config.toml
n_experts = 48
routed_scale = 1.5
balance_loss = 0.00128
router_z_loss = 0.001
vocab_size = 31966
norm_eps = 1e-05
optimizer = "adamw"
beta1 = 0.95
beta2 = 0.99
max_grad_norm = 1.0
max_seq_len = 1024
dataset = "wikipedia_en"
Below are experts of layer 9 (counted from 0) of a mixture-of-experts language model. Rows are named router (the router's row for the expert), down (a neuron's output weights, with its number) and show model dimensions 0-111. Each number is 500 + 25 x the weight over its row's rms, rounded and kept within 0 to 999. Numbers have three digits each.
After each expert's rows: "raises" lists some tokens whose logits its average output raises strongly, later layers aside. This comes from a sample of Wikipedia text that the model never trained on.

# expert 26
router:511489470496487510481524529483469484478487505471557528519527485466513509530529530520537469454457503474489495491536515479469480522485527478517526518477509558502537507457463484528502489464491495492488514467492535450515532503503484492490480459494515523506534469499507473538482509514485470498486458483515528480486525466497480532515489522505
down0:501464495514522506481509443520496498455529518516504540502505462469504549462468473486514561517532512523458478537481503493486533487504490491514473478505493477493511498459488541543521541527491450475538492484510484486521521550540464541485518491474512518490482483482480488487524462496476523475503483486466507514508472486539493521523482488477
down1:491495477547469535478464482538493515476503475493485499500539483488499444489520505462504517509478504452490535517534510493528485489504497520482493523484527522496467503473484538498474479510519542534515548509463497520563499500478473510500511510529511526500453471525507488462503483448456508510510492522494500494462487493535495541469477504506
raises: "ic", "-d", "ary", "op", "ly", "it"

# expert 22
router:492522448483504497511510486488524472510501534501502506515493490471520486526542515522490490440529537503501483478512495494471501518509501510492492538458496507496517460472498514509497480491519505507479518459495533512508509499469482534497472489477503498505526520451511496495492508519515476478519502482492503461533514485436478439518465499496
down0:489544504513554520479498497509552514518488547547497498496514527518502507506513530486488532491482489505479485521519509484476544500512544486539490462496522526506506501485543518464483480464489463542488562461482452508512459481470564526481519542503466500503537518473551490479524562469501511535475479489493485522510493506480465508550507495489
down1:527511519457475488464509520451504547484457498494477526462505464508504510534492473513491511495456485485489485424545488473488547488513506539512507512510534501490518548514539441518498515512523478530485482486476517519451491493488533542523508561517501463491514467505467499521498517518494476479483533450521540491508491520473548494486511485524
raises: "ul", "ir", "am", "ar", "w", "ab"

# expert 4
router:533509466499506499530498517484524482480499520498545499498507488487513492508505518540525509480532491503508488469489500493468489495468505490490506517480512539544556504483476527515478464445546492519497549474472506481492548461500472528475472488479528555551509464503518473518518512515504441484524515457501549465487558456461469518502428514512
down0:496530487510464530517507510462501531501474509482479482504477512511484496493458524497512492462503526452526485510518542451464472475486506495508461520531491486525515477485491488476492513486474497498503513457442482476469501501522514500534482484506499531468498519521553486531529553515494504546568483469479533532515556503506510508451552475501
down1:492477484479509484458509528513533476498464556527547517525502525506494488506431501515528556497511492521510531460494549487490476526469515537504537497487504518497500484457515509468483503487484457515521532510512486512473539510496521462535499487504506489509475487495519500512520525520468487454502547485512500479457456495497485505500445451468
raises: "1", "m", "it", "at", "art", "il"

# expert 9
router:540480441497481504488480511500461471466481517476504538506524480483503457537510521503532469467511528514476471468525506486504489468533513487493520528471502534534518482492486492504483443477523472490479530497557505469525506492485497521523447478466503541503518464484434476502520501527534483465486471499495508487511514475521468463483474544515
down0:478469517500483498501506515474514502480504531517519491507481500476515462464499504530498448482511495499502506440488510471550512519551481536512491497535525531460520502484563510500507423506497481478529493500505514497533519541547497443500522481465513473476462494469523547491496480522498531524529539494495477554490486511477506478487451507462
down1:533488496490526508498475537507487505510496491484486489518456493477483496502538524474535525517498513485524526480487466481518491520483509494540507528512523480500479522522499526506470479501468512484497529469507494510504495520456505521491479495497500517484574508543519522499594473536487508510527509486496504505497503519521489523508510548522
raises: " Mar", " J", " I", " U", " El", " As"

# expert 27
router:535507475490486510484483549504507489470453489528517534526501500475521482531531509509493464468482534480512523457516457481493487493500525536444506522471480535521534464489462500504515468474501462518482514488492551465502528506495516511475477488440487524545530498510474501528534463517519471458504483466506570482511518472499530505498476539494
down0:501513495510557459501533567527532533479486486509540499563491466527487479505509489447515483501446494533536530508520476496572532485496531523491499428484508493507471530520524485473524476517491487533546495479496478494489525488496493479504498482527488505454576505530502473485542515483528497508465514474475518525492480547497456536509497492522
down1:508516503519469477476511471480516486502499525467484543470510516515460466496535511478480504505466484522449501524492519555519494483487475494514521539489482511492496463482509494482511533545543523527522482493518499560494471483549482453495536467504506515518477451486532486465482499490541535554468497482466501522506485489490485519481504476508
raises: "F", "|", "R", "D", "After", "C"

# expert 11
router:528521456535495493491529519473486485488478484503542502511540497458521470545506517504512470462485499483505516483517487500495467506556500510481499503493506516526521464466470499505467469490502488508483530484510573451514515463498487556430476487486526542522474424483513500498536459549505481469483471452477542509528520474505477495485472527511
down0:530545511555548522511476477510500480464461504480482495466528504550472492483467461476536545432530486493510527470501473519499547524523496503539529522520468464489497497463485489509470514509525476482510487516536502511463505525498519493478505467505467474482449538476512547491516519505495475566498505504480502522472497499492475481499556528505
down1:492523494505526462516488487488464542556464518513531485465511473513502519465519504494474488445457517469466508504524492492530456509459506508513500507473527529528484481443501505467531542524496506488526509508432521524504485476491499498506496488505525494520523482507493495529518517477510497559478485504507499479510513521482532479477529542534
raises: ",", " and", "'", " in", ".", ", the"

# expert 7
router:523515487528481512521501535492510490480496529503510501518500521444524496526541525510519484478435538485505481466521526494482505510484542508480524508482532548544494476475474491506510499485522475447490510507510512534506498501500480516456486511459506539508501500489479470535544500491515483514520471462471541469503530483500513498503469491478
down0:509507516507473501478467535433518481503531516506456504444520526496524490513465542506472483467487506501512503516477539509484522533484469491525508463503450520539502515468519484516521500544504516488455527429514501499495480502488508514600497497498524482526504507480488517497520480498492518527458522528547476550497528514499546484546472518478
down1:485479532497493536481478466488522526462536537551474556486476511504514500532503480513509494442495493509470475487482512508495491486489469536557475520479479483478494518451491513507542476506507488538549468511535500520483514493482503438518495512461494452512469482514492510493495481477529498520549505473497548499508517513484483461500482472492
raises: "er", "u", " ", " S", " P", " and"

# expert 1
router:537520464498487534499529506476495493482498465508503524539492481470492489507528483520502503423490553476499496490511493478487470481516529511445518524508491548534531475475477469547488475478505483499500535477536550488496535510513518541485472464493511530523532469474439469508528514537517490483492469463462533481506513500492482465541501518520
down0:544507503521520481504478529512520517456475497475458483498447513557540496465534485523529503524510483525509493522515551491504484496497513510529473502498516473511493498537524535503522495488479459503478498488514486482469498461472474504512490497526511470503517479517496500541527553545469499475456472502500497492526512520451445509556502443468
down1:480523503517500508519516509497495471526494496533542526512470502469553499497454517512473516468485505512491529471529486497491487461491489501488462477492451498509494531476522504525504513521516485446522532475497490468499515544500534524514524523445517485491498474497480538493500492534503433499456491504500488514515538517481500510500516466525
raises: "-T", "-J", "-M", "-Ch", " | "

# expert 12
router:514504443508484496521506543480513462473491495485540509536522480455499482515500513535562462454500546481505460492505525450483482502508496508458497516479511524516540509481484468497481456465531445495498509468500541514519498464527488554467484493474506541520489502505467505523545518530515461466513470489481506498510552485460484481527483476509
down0:497518471515480487511540501523489497454480517546561493502493474493496511490504512522489467535500518452469492508504530534513480444512470528499522519447472516532495519519481492486507479512468451518521523518525470496475462459542504433434475479453512497503490521514510472471518472489530489499514502504480508535496554473562470561540499492515
down1:426467532504522511500533474492533495525500518507527521503503532505526522486492523515472521513524519487492497512497485494492507489459494467499521486470474524525495475520479520530435479484472515511516459448512494515457455495501548488432514554478510527497564488482459505460477488481509515503515544532468522475553558485471479509499453535529
raises: "- M", "  -", "- D", "- R", "- T", "- H"

# expert 24
router:511498443481475504501524490475505456522481536497521547492515507492519486497521491539546472441494516503484488478530526482485508510509528516505488521477476508504511488486479519505494452489498486476489525468490570485546503478504529492486490494477490484521519482499480485523548489505518503504489480488540551505486547481481476492513481488502
down0:484489543527515553522549474514462529511495561487452500518487497518518462518533482525501530501479459480486521522492507495512463497517511506455418507515467517501534489478529468540548512479474455522486504508517472553530473501555476480509496477443525455499504507505528483534508514500484518543514516518538470523490485510518515515527456493485
down1:452530519492523485519539500423508505477476457471471511491478540496481528498486500480537483491471507488521486484449487478475487505460493517469492518534508524508527507541544498472492492506556527548500461499514470515485532502459491482470481465483493488461494471495462504531487483499502477509529504504494534461517550527491569502485504534526
raises: "on", "\n", ".", " and", "1", ","

# expert 19
router:523515461508482499534538481508493481494462527503512508539504471489495497523522512547525474482487516473491497499484498471452469554489501516504548521485536487546499479462450498493481462489522472480475543475528546491494503471532513513485450495459528512522504492512492495537530482517520471501522470465455572468505539455489477478512506499501
down0:507529506537498521500463489483489533490489525485502520493498567527503504492472503486486461500511527511507479495521470472525515492534471507480504481517458458541494499512478518534458461511535512480497505516504488522475483503506457521464494512478501435508563476482556463489552526516470507465483518464449484514532468475494526513484549562501
down1:516506492527480521532505474512491507473489532443523467500551516507490470481509458455471463493501498477516481499506507453528480522507527490525458468500535499507494493497499531480510509478539494497460472499469460454501525494492539509503544468522505494505486485510532496517498518522506496509505471511527473514475487503505472464490517481531
raises: " ", " in", " or", " and", " also"

# expert 6
router:499528465493520505492499489468482491492483544498528511553524502493475502541521502529515467453476502510524517504484501512470485513498506508508510533490492532516530485484472498521486468468501485498466498476487543499534520522512511501484435481497518525558527469489518452507511503517489438459511474494506534510526511519508460466519496513527
down0:494561512496522509520484503546499513514498464505502544491520463522518481519452530533502502506504475561535487502486478509480523524484506500497515493495519516510497518495485476537448522487501516493529514502492459498493485499500505479478493506441476515484520482467480498507491466461502467535535505444493467512478491480576505481485498468471
down1:515524502511507521525512494477479457456473493498495496486514462502505475532515509493474482512486484486489564494462498481461541462472533524481495521492445475532502511461493509457511506548478506534479505475520491515545532498476562475499513494501502493502479479537532497560530538494533441517479530527495493456499449508451519513512498482528
raises: " first", " team", " home", " part"

# expert 44
router:501480494505477509480498492456486454498470526490536524484516485453538520510548509537515500472448520508490504454523535474468482516530506523492510523485509500523532470511469511538489427447498468502506526492500519482541512504494527515477465519459539547535508480491495465526526554527530472476522506482519505452519478482524482488548482496515
down0:503503482483453511495516486492537478486488537523509506472483521473563489502485520452504498432510514518525491478507450448476556482470504518519514525538497544498504491511479501503492487480471523531469498534464508485483477495463469487480491522509487546522493493502552509524519494520519531493516512464528515473447517493496519470558471508482
down1:466503497452537505487487486531512504482519464520519490531449481431506514477499531517482499511493509472481498502463492469507523475485553489485414498502467510522495501505521434517504497456458501542535473525517489478489499536553502507496533530531497533515475487507511492509507512491490461485498512535473526508520521492480493510517458477459
raises: " first", " a", " rec", " p", " second"

# expert 33
router:521480490501538517502477542483526525515474506499510524488485494512545476519531514532543481461482512512501502483504494492480477501509500544473508547488488561506499492467483507522482489467521461510506523493484508504495525505508517481506517493511505486535520530456445479557534543495553464455495462483514525446493505491521474476523457473501
down0:495492523511485526459514477481500475541516510460479537490508482531463519479482514490504520483504470521494515510478454465521489506457470547494486490507511551494506516497489521487504486508494550551526561460496456473461495491515531518517533540525533515477505492480484487527465518494484492529472485505521511543485516513488520509501533493520
down1:511488476531494503496497482498481512474506485513522523460479502456482533477473489485524474512491446479470510510459496459488504468474488503521530516496468485500526545466487502522495527482493479488483538473511515493542491486545544544515477484506473523540474507508473497464496507494527473541506463480507466498495509471508489496502524453507
raises: " by", " up", " a", " d", " s"

# expert 31
router:488504461493493523499514496501485477481495527483507547525506525457530487524497493516489478437493531464512486497458561501530481518526508547475509503463524499542539476460461494495482478473525494506473557478537537491527557464528524543480489470446524504533534487488496482510509506500492462485479529495498501477509539472497506469512458548506
down0:518491502529505528500488477555448494505518489518545462527502517475458544498501554511547516459488502463508544534524539519514470475469486461478519479495483508523540472505490497463512498509487497477516497567518477480505489495494493532463488511448494498542536539497521442521497488491502484554539526492499497488514498493512473495514522474503
down1:521516473523498493519522495499502510549504526482524517533510531505507550450498497473521475544494530510502514458529497517451525504486534500471481511473544470482543527492462538522461473499493461516520501494471468517496512507533542495520481487495458529531495542486508467516525468579502469516505477517506515511516543493534498518480515531525
raises: " ", "in", "is", "le", " H", "ol"

# expert 41
router:511508497481491522497538495498489497450505544483500514530526488488509503543515498517543452468486495508497506476515516480481495511503521519456554507489514538534544509465462518494467451497521461483490533506525551520500518495510510549468493497450502526516509485489501511510518525523494487481499503501514507499531513450489480471525466539524
down0:503475489514515482547501521513500507521484473516546473469500512498496478506501462493481510495507490499512549521448472476490486541490450499531565543475489535551522506481500468511510527507504516506558506468568502534457500481503511497520540489524449443440511508496486508500457531495478464485483518485496472472495463506473488454531473521510
down1:511512482543538521525499499495534483538461480498473470452511508528495472519518535472475491502460532562490512521474480534499541496505482480481477485514489498488535487508441532465463521466523522481470456550462501504504516514506479481528493534518530469485490494488492514510529523470522478502477534528482519481498551517477507467470519477465
raises: " ", " b", " two", " major", " m", " four"

# expert 15
router:500530478502465555506515492497509501450481535508483504526507478475521475535522515542484460473475540506542485485500523449485505542536493515480547512466503527546518489477449508506488446479521473468502501524544507481551544503518476519504497452462490509511515490502509457516501488528521465450506464490470525491536515464489470482493477531515
down0:513485490488500508525508448489536501484478506516460467523501540527529502533526482498533469544502479491531467445533515521482545583495549484508505497547571508523496504503505487522488494518526528512493518510497494463465526490448490489528484527456538531505483512461497526505494472509494476527488508528471486490518523502485518457471503467514
down1:492490485511466522516485520506474470494501519510509491535527531523478493458522445445457509496461480465524492464497502525515521530474551529514449510526498493490501478521479483487444545554513523507535490538523496513551525480476535488486458493515549520569474523494470472517519509508460508475458563524502467496472540509505483524516536506516
raises: " in", ",", " ", " on", " at"

# expert 45
router:493479489476511489492521509502491460468471505518521534522524479488526485540516543518524499420496520493461514458513507503472472488518501521490540501486484526566516479483501490526467465486537505481476539497533541489512493450498497532475479490475511509544537456494482501481515472508543491497507474488469552469494529434509470499511468509533
down0:467500473488494516493474555523519467514451487506503496531494487490532512502509521460486462505484469501453524496494501493471536451535476491495563472560502533467532493430513513487473548501494505477492505534474488487492494527528486464484521490485553485509493501476511529517504520508482492492481506480475504532500501515477517503528523461475
down1:446478532527484478500473460502457531488488485503510520516480522520453498463558529499556518511471493497507478495512503528546543505515483528527498457519486517470489470474492494523492532509534527474493501471499494504500478513510510541505563455482473477500507500523471517505479500493498526501519555476492465492553474490518499508510473512518
raises: ",", ", ", ".", ":", "'", ";"

# expert 10
router:505520470515502491475524530527513457492467531499546502517503486456510504551552538500576464489484515505500491493503498486470501477519507517463521521464527556548521468473468486533457458508496467487498529506504521507502527478489522552489456496477519532517527483480519502478505521517511458485469466497499519478530523454477457466539473539502
down0:548490493518514470498480492439495471478489463455521486467490532474447506533472506468505491496506534459501503520527537530464486488465514534515529534503492495481495526513501478540456504546493518518542502468501466502478535531581518514513487538500517489477537502517451519526503502491483489489502564548497497489551504490534506531515486503508
down1:510501485534542458523494516437526529481488489532532487521514495500489527512533477509512474517537486529512496459533531504530470524565487484527461489495539547487522486508482525528515507481519520553476495501499493469530522522498507508506470527530513467498464506535488523514479499539494497565541486478503437514512505503524509522487534565553
raises: "999", "997", "989", "983", "986", "985"

# expert 28
router:505491518510512491483525493473470466486487542513546527506501492488547502503524515514503443485440502483515480467517519466472471480493557505461506498499520546505541522480482503489490487494519450485474515504515533492503543488518475494517457480483504512518483461499479496515545503481509492505540490490521535480523518452498465429543508519502
down0:534489461476474485531501456503530495478553516490542506519478534489457536473510491517535500490499524526511500500504509525495488462491510504523480518491502513478493515505507487503455479504484473497526492491519490511503482446557475468516508517489564532488507518486501436502487469481449503471514494512537525526509511467551501526496482484508
down1:522503498497492514499469491461504501525512529483521436503524507504505491515495506501508517533504503481475513491477471517554542466508519466528485537511522486488486490531517503480526493520456533485522474514466499494472493489505533527508485463457517513473530462522502511513528496489511450467529501493499488531501455467536467488518508540522
raises: "–", "\n", ",", "-", " |", "."

# expert 16
router:485503488483495519538565546489507518503483498504498513528530484482523490532555539510526442478479549489504507471507492486502482507499530516487515509501504579528511501468491478508482454458526480498472514491532556452515520486501510522524482511474517510506534466513526485503524505518503476488494473443494510474517530479488464492532454499498
down0:532487547466472480491534527507504494503521481508506474496476491520527510491535551494541441495509541463516513415498558510485527465517479509530482508503488457475473511514556476535486494504483482510524499522512518534490470474497490487504507511527466519485531560473512505564509489490499551543536501504513509521489521480522448505517517525490
down1:518553509541518523541489533520507497572468546501492527526506508511552485474514511499471486475508490525454492494529547464439459495510513529548544507517456499494498505493514493515515498542500526497490502507496498508499504474509489513525502502465491562495493472529497489481491535523522523470484486514511523554528475477503526471482516518460
raises: "2", "1", "0", "8", "7", "5"

# expert 46
router:500544485471494546519492500499477504481495523496532497499483499493511495525516504523527517474473505489492468450476489478492476461470541471505540556495511500498534475490481521523494472478521470494502516497479505505516521503480515487488456496473525492465524460483504525500533532510559491490520454464481535479505542474482489468511493526494
down0:551526526464458523488482461507518498447481530485477512492478534539508510433449493516514518522516530510516483491464509454475531499495531477493510476532512515488520474538485484512480536527470501518499471504518503507483548502533505494525524480501473516495489511487506474445529519493516479529511527484477464542499514509514538509519484543477
down1:521522485521419536514506500506547468528459493496490542469484526566511518539525526501488499430491512512485515515494528493507507512498505485536512475496492491514466519470509541579502482509463471445468483511540508469514488483525496496501496508492456501478476481490477512511474540498461513495526530525489498535524478538499503507497501514567
raises: "ic", "ut", "ell", "on", "am", "av"

# expert 43
router:531518436517448515503477536480485493463479492482535517506488535426523488540555521500510477464495523506485484484481489473486504527535513532464517521500520514543543480481466526480455451497502475495472489475502531508544535502503494551477479468468510496536529483491514502485516493532488440501493463476486506500536508461483478469497509531513
down0:519496522487476469457491450501483519474476471525465508514494511519517560501494435475492498536503514492491472502551491466509468466474522518489482510485509472464523517476531521455485507511471469459519520490481426550514533507522491470462531491491475516516529478501426500526497465512454522536484474482525492467501454538526524523495500460520
down1:519477488468429533485538521531495447498506469542480493468492474424508536437474491526499544447486532497498511484476479504488555517483504499535488501492469534473484484541503486515536493537515455458489528496477513483519517502514531490488491538478474513502509528489567487477551501488482473480533525463548459507524481503510449534511481490468
raises: ") |", "ed", ") | ", "e", "ess", ") and"

# expert 23
router:522488498496461511493538518464485484467470501477504536500522520460514431530531497538536454459467533506508497488502514480498471494499513514491530509471487533530530494483467501509485451473535440505497517473472527479510531476493485532482451497496506517498532500508478460505497492512522477448540466456477512510526507493507499504506467494506
down0:525487469475531514534489530531452518514504463494539483486511528502498474487548525487519497503511505469517513485492517495501458490486485512526527500490514476434525527499493524456449512526513512489529471509474552485494467476465514513509525446481453556526521501461504495473503473512495502524520468522487474513511482494529519494515526506490
down1:508513508462509465529538504491497492508496504536510467518453498470514514516471506476479488509501547529481490466508521497494482466513474499490470488504525528501515499548471488499517498553537477477531486501489523487477518523492473519461486494499477514496480478526501498489462498461504518520472448503518452458525523566486548463513527511501
raises: "-", "/", " and", "ly", ",", " "

# expert 34
router:515505472511490511516528498510502501495462533489506536518508470488509497507559524497539449454492512500513469477539507474470469533492516478438501521487502519555529467482472473530500470480522501525484508477489552512517534464487507537466491476471532526519505442463478503499531513494513497475492489437479540451523548504495505450489432507489
down0:540470478518520483501520488500492476485503517473502499514516508491472528452471475507542463504502474531484492467478469498482520499540499518467479457508487525494514488511517481507502522499505497451472536511511522505484481477494478521487465513515507485542481536499512492506491511504444452490513484500509503457513476501530472526525461474497
down1:543522525506494499470491524519487523491492514532504533474474505488496532504487495548511497476509495476509533505522459497495511523499499534508502500478524479507543499494518485536457506474544497508532520479516470510507511463513537503560481484495559477496493579488513493505515543505459490483541501484483467520519478488504482488527503513460
raises: " d", " p", " re", " f", " ex", " st"

# expert 2
router:523487477517519523534500525472490487497471556464531532542495508514538495515523508531516467483494561488506443451508496488509475531531508513520517533486543501516505509508472513509494462498507464460479528494477527454504510477483505502486482471474495562510536487495487489513525516505506471515494492512514520466508497501482478462497457522524
down0:495474540466519491444534514466507509479535457485516535514598511512514517504489519504472506515509535495527507495508508507515533524529486537493506476464511505521465489499508485452491483479488508525463462472497515489561472478467533512501550506473495495493514518510490501485517531466567498523492522505511499472522494512492518473500490580478
down1:500499516508493507555510511518481466496488513469487469470485478512474536505474480501505498458461495529502494436501522505489513461470492485506520488488536472483482472523480501531512493525496506474529494480501460510509469501516485467533464450505528481480464477496491419496462479523499487526450463489499491527467533484499494486489481503497
raises: "-", "–", "et", "iss", "-m", "h"

# expert 32
router:496520451505499527520528480503496483475470484485494528516537498483520475532537555528504493485488568520490482466513532475511473494510487507478505506490520530512562487504460495490493462492525472472507506452501512476506521513527502492457462475463522540543523465491507471507529527527494471476497482516489534451489511492518463462516497487533
down0:508520506484491504481504472460466503516504497523501518519519491516478537522454501485495509492502470484470535517505528503494505480507495488514507506512497514515496486477521535503505480479528512504481538516494484468510500461507536548489495492492488514508496502475477501528492523488490487498533506432504500543491512453480474476542500660515
down1:495506491467526474484473458486499484492474490487489505506488500505500490491487508492506492486499497500521483542538506473458507542478498475435458515492487486482492498484515536493521506533470524504464507530485452475508489489483492460464507476528449501499474489514469491544474470558532523486531497468501511505521493503508513459527487484507
raises: "The", "In ", "On ", "==", "As", "He"

# expert 38
router:516489472520493531503484514465515487490463503486493529510515478489493502538521487513514482451453547483494502476520471494501483494491519526478520506517476522504500479512448478510495458472512497485452526456511566471494518495474464539505483498484565490506502428494478479474503464519523475465468493492514553466507527492479500514488477530528
down0:486482550455555512497482504487551493533508467474531505509544483503538512513470463509525501494528482494492472522493536509488518508518495480492462496489461494522452480522494497490456526507457518523490518527517555489508507503500507481483518470515490504478569495506484499505485476494443500513497459515494478464494522526494520525546492513488
down1:497460482536475531502523541529497500516505498527553512511492468515468495485516517463484508487518498501459506485524485485520466503494511489498517429519487520511513517498559517526534475513475498470504508503486522487510492515502507488525535511493525491533501457469545527460477491533485495531506501489493508512488515502480509489496516527489
raises: "-", " set", "–", "i", "-b", " of"

# expert 36
router:498500473505475523520531469464501495466485532522516523503501504470537455504530543540535482477501556507474505491514502494470464485493517548468499539475529509551517508476442530512511450486501461497465504481545514469524543474516493506508470513463522499492509489478521502498555498495529461481504473497497534445510502473511488495498495515529
down0:533508517487485463526512500484542476480511466518520525512502529471511530541474493527501519535509502504508534510461453488470460485530482459464505471472514494485486514497509560495491505502451472501513525502505456534487507469463464505478500484516503432452509480548498483484524491490482517529480482508490523513521506474510495492460473511473
down1:507522523470478516531511518555522489512521460514466500560491504517518464458506516484498508488478470539485532449505511486510527460511524458447476507519539526494466530497498502477515470478489491510532508497543499501525465559460522491532483531559462515493476533517470474499499516499541486501474536523459490512518482517520511456554501503509
raises: "ed", "est", "ted", "ere", "en", "ec"

# expert 8
router:481526464498477537507538531485507489473482516494526545546535507470488489519546506531510462482499527505524503493497544485489479517513561494491508535474477524526517487462472482534470459464492465476508544497494536467530529506497479510518481452507511502503526495470456450497513494511507475470515486511465577491475516428513501436505482526536
down0:477502545464456500472524499489487482540441505502479457493511499526519523507521529500494470504476469511492498492519453481480461518443479478498514542536474518497511487500537488502511447454512484507508503500489458483503512506523509470524488488493513474535494466545491483545500525468545453523527493485482465478517496524510509483470495503503
down1:532486436464478505476504486549504461552489466510524512511516489493532511545515534443504493534502487446478535502484475509462474485506449528474456483512519487554494523545504521510565529508532490465452524504453500488507492468513509521540507530490496453503520522531525447492521518530518530521476494497509494529500500517514493524510449503504
raises: ".", "-", ",", "'", "/", ":"

# expert 20
router:499509484492475514475540509488498468495481533487503515534503498492532525520526519504542496478488494484504476498524529449450508510506522529477505529460510500560527473480493502533488471494516473509492522442555547504530554481504485544495467474490551518534508481484477461533529493514520484491500460453493535439505530491442500504517459505501
down0:461521508480515513475508480475462494475484509461490504482496506467457444489478505502469447488516474477477458486469488482518523498505495519533518505479480506477531472481494468485519527508505463538533493545510562491488476491504500483489542506514467519485507487504523516543450506505498564520522527516528503510517479488498511455515508474504
down1:517541517533507513482526498491479524511521441489489478473484478498504493567520477500512502502483497464457505524522507484502508498472495494525460561453465509484483514517535505536480532526459518470495572490502486519480463509496495506549486523475545522481510500523535521481488495536492522490500505518464512525510532524491503540522528529504
raises: " there", " some", " two", " all", " this", " many"

# expert 0
router:520525458514503515518519496469463506479498516497542516521506522458548459537542509515531451451493503493505501519522503459479511484523506473461514542449523526502511485493476523516530458532530476524463511489531506510515527516484495493497474476476503515508543456458453499515500480517514515464520514457439547489485493499487504480501487540534
down0:481527511499460512496519511524516502528474499465480455510493535506533516535498471493527518473484476495515469495500504464519499537488544518484554514477510503484459485475500497520490525552484523464487514502508489464534493461529547532503487489479550482489507528477477524517501518509480504518510533449510477487496508495515485539521499543500
down1:465516458443461488520479522460518497518474502545479544482520504530542458512487473493515508526523446551472516512514485495500484551498512485545513508513502492498458481493491461545447500501505505515495537500478498510512524493526494522459519469471498508476542490525498517485478495499473468512517544478473517500449518485471481478481471504496
raises: ".", "ur", " and", "emb", " and s", "ent"

# expert 40
router:535540496509492522488478540466464481465448502512499513509531479482512522533560522541546483452519522480485465452514523488510459521511537527481490516480530520490522488500499488541477495502551444502482518457510535475482545523514490498482490469495523500553518489506539502525519476525496454478480481444485525483511548482494481473497499516520
down0:529480469482500461527495542529495493533503461463481495486483535506506541502554501540499507502517492521542490499515482460510500520495518475513443537507485496517461531532444523475548474502506500534511528462433474511480493506540455495542495522488544529474442515545480493484521489525505497510468541518523531503485486473501469515451488533492
down1:494522510528445470512551518477502459480492539460456478505528451488546498526509497488472500492507525529474494500480507534486516521509504520508470472453545467460473477493538492474520509548476526533483487466507545488550492478483514512524488521461520502500500486501486516530484525496492497475506513533489528479534491503468486484506461449484
raises: " ", "w", " H", " K", "h", "ward"

# expert 3
router:509510478563491487500529511481491499522485509501520520472543462509500438523549513531544483493509523499547512479509498499470452483505488514491516546464497544521498496503511467511472459475535508514506540499489540488538529483513478516489474483459512533518496497479454494494512485536460451484464491462481539460519521484465496464477468514501
down0:507476475509477509486525473525466498502540482524565505490479482489498520484483500526508498536465460514509522460498542516520493455495518510500548507512500508483506520495499513526494551468524520477519511506512504492486487525488525484494475492484540531483499464490489499523485538471463486504545521511506526507526482508522508526539452518473
down1:474538508452511507514435521479541521514474481486502470528495484502509482520507514523493462510482489480470471567460480505500479561446472484484520481530524506498534503465552508526561476516481434505499484486527490498493482509504471491503496531531520517514484514538515497508518487513508499464501446513530485518502525490462473492505453474478
raises: "\n\n", "\n", "===", " as"

# expert 37
router:505524462494494503510503515466475480491479535512514545506533489486515466541534514550497451487486520495469480506529505478471470524491560521451514500494518527493541503476489506495480485486530454516456502491545512467527497497501541532472484450479507528557505499479518470482502493539514454498510493496491520517515549448502453489527484505527
down0:472538443491531494490485466478542484491491479516502466472505544499572512490470538501502499447511508521483497534481509569525513460490493476489445478499499498525527515500465511475510515478474460509501522516550523492517495493457521475466492530542507459485493478528461521476531488514509497498504501474547523444494512518500539507476460517509
down1:498508470469489495504518521487494546498485512480501503511513506498488490523537486531480494471480498481513509483501535464500447499477473549491484512501484553528514489514473532482478499483510463518497498470486515505498488522484511478504518522504531508543478453510493431522536472563461497528507510558509528511523509524494512488494470554492
raises: " S", " B", " T", " K", " N"

# expert 39
router:508503460486493521505487507484516466505480519481527529488497487506525476527507530525526511486477544470495503489509488446494463499513502489491516539498501527512543492436476497500499482511509478501477487497522528490499516501532488547466499479459522509484505508508484487515498515505478463456504482454503508475545524468461464505476503528487
down0:494507498462472530490479520467487565494502489435491530485498462518482504503471521497503487492460504498503499461513473492495508550478523495528486538553521515513480502518494551497498504479474532505494466525512461491530484518492504536501479476489521449490516498529495537529514512563496498530494490504515483479457463474522520496494461483516
down1:530507505474466510507566510488503492518463459521539493538476548493453451453489483513516498494498498476539540563493494482468486484548482510471527473523488498540518457534476468525489522477493443536520542458503468512491487500496475497503443517463514540470487499502511501522482450490539540512511483507499517505495499508522479532546494476479
raises: "ed", "ig", "en", "ent", "f", "arch"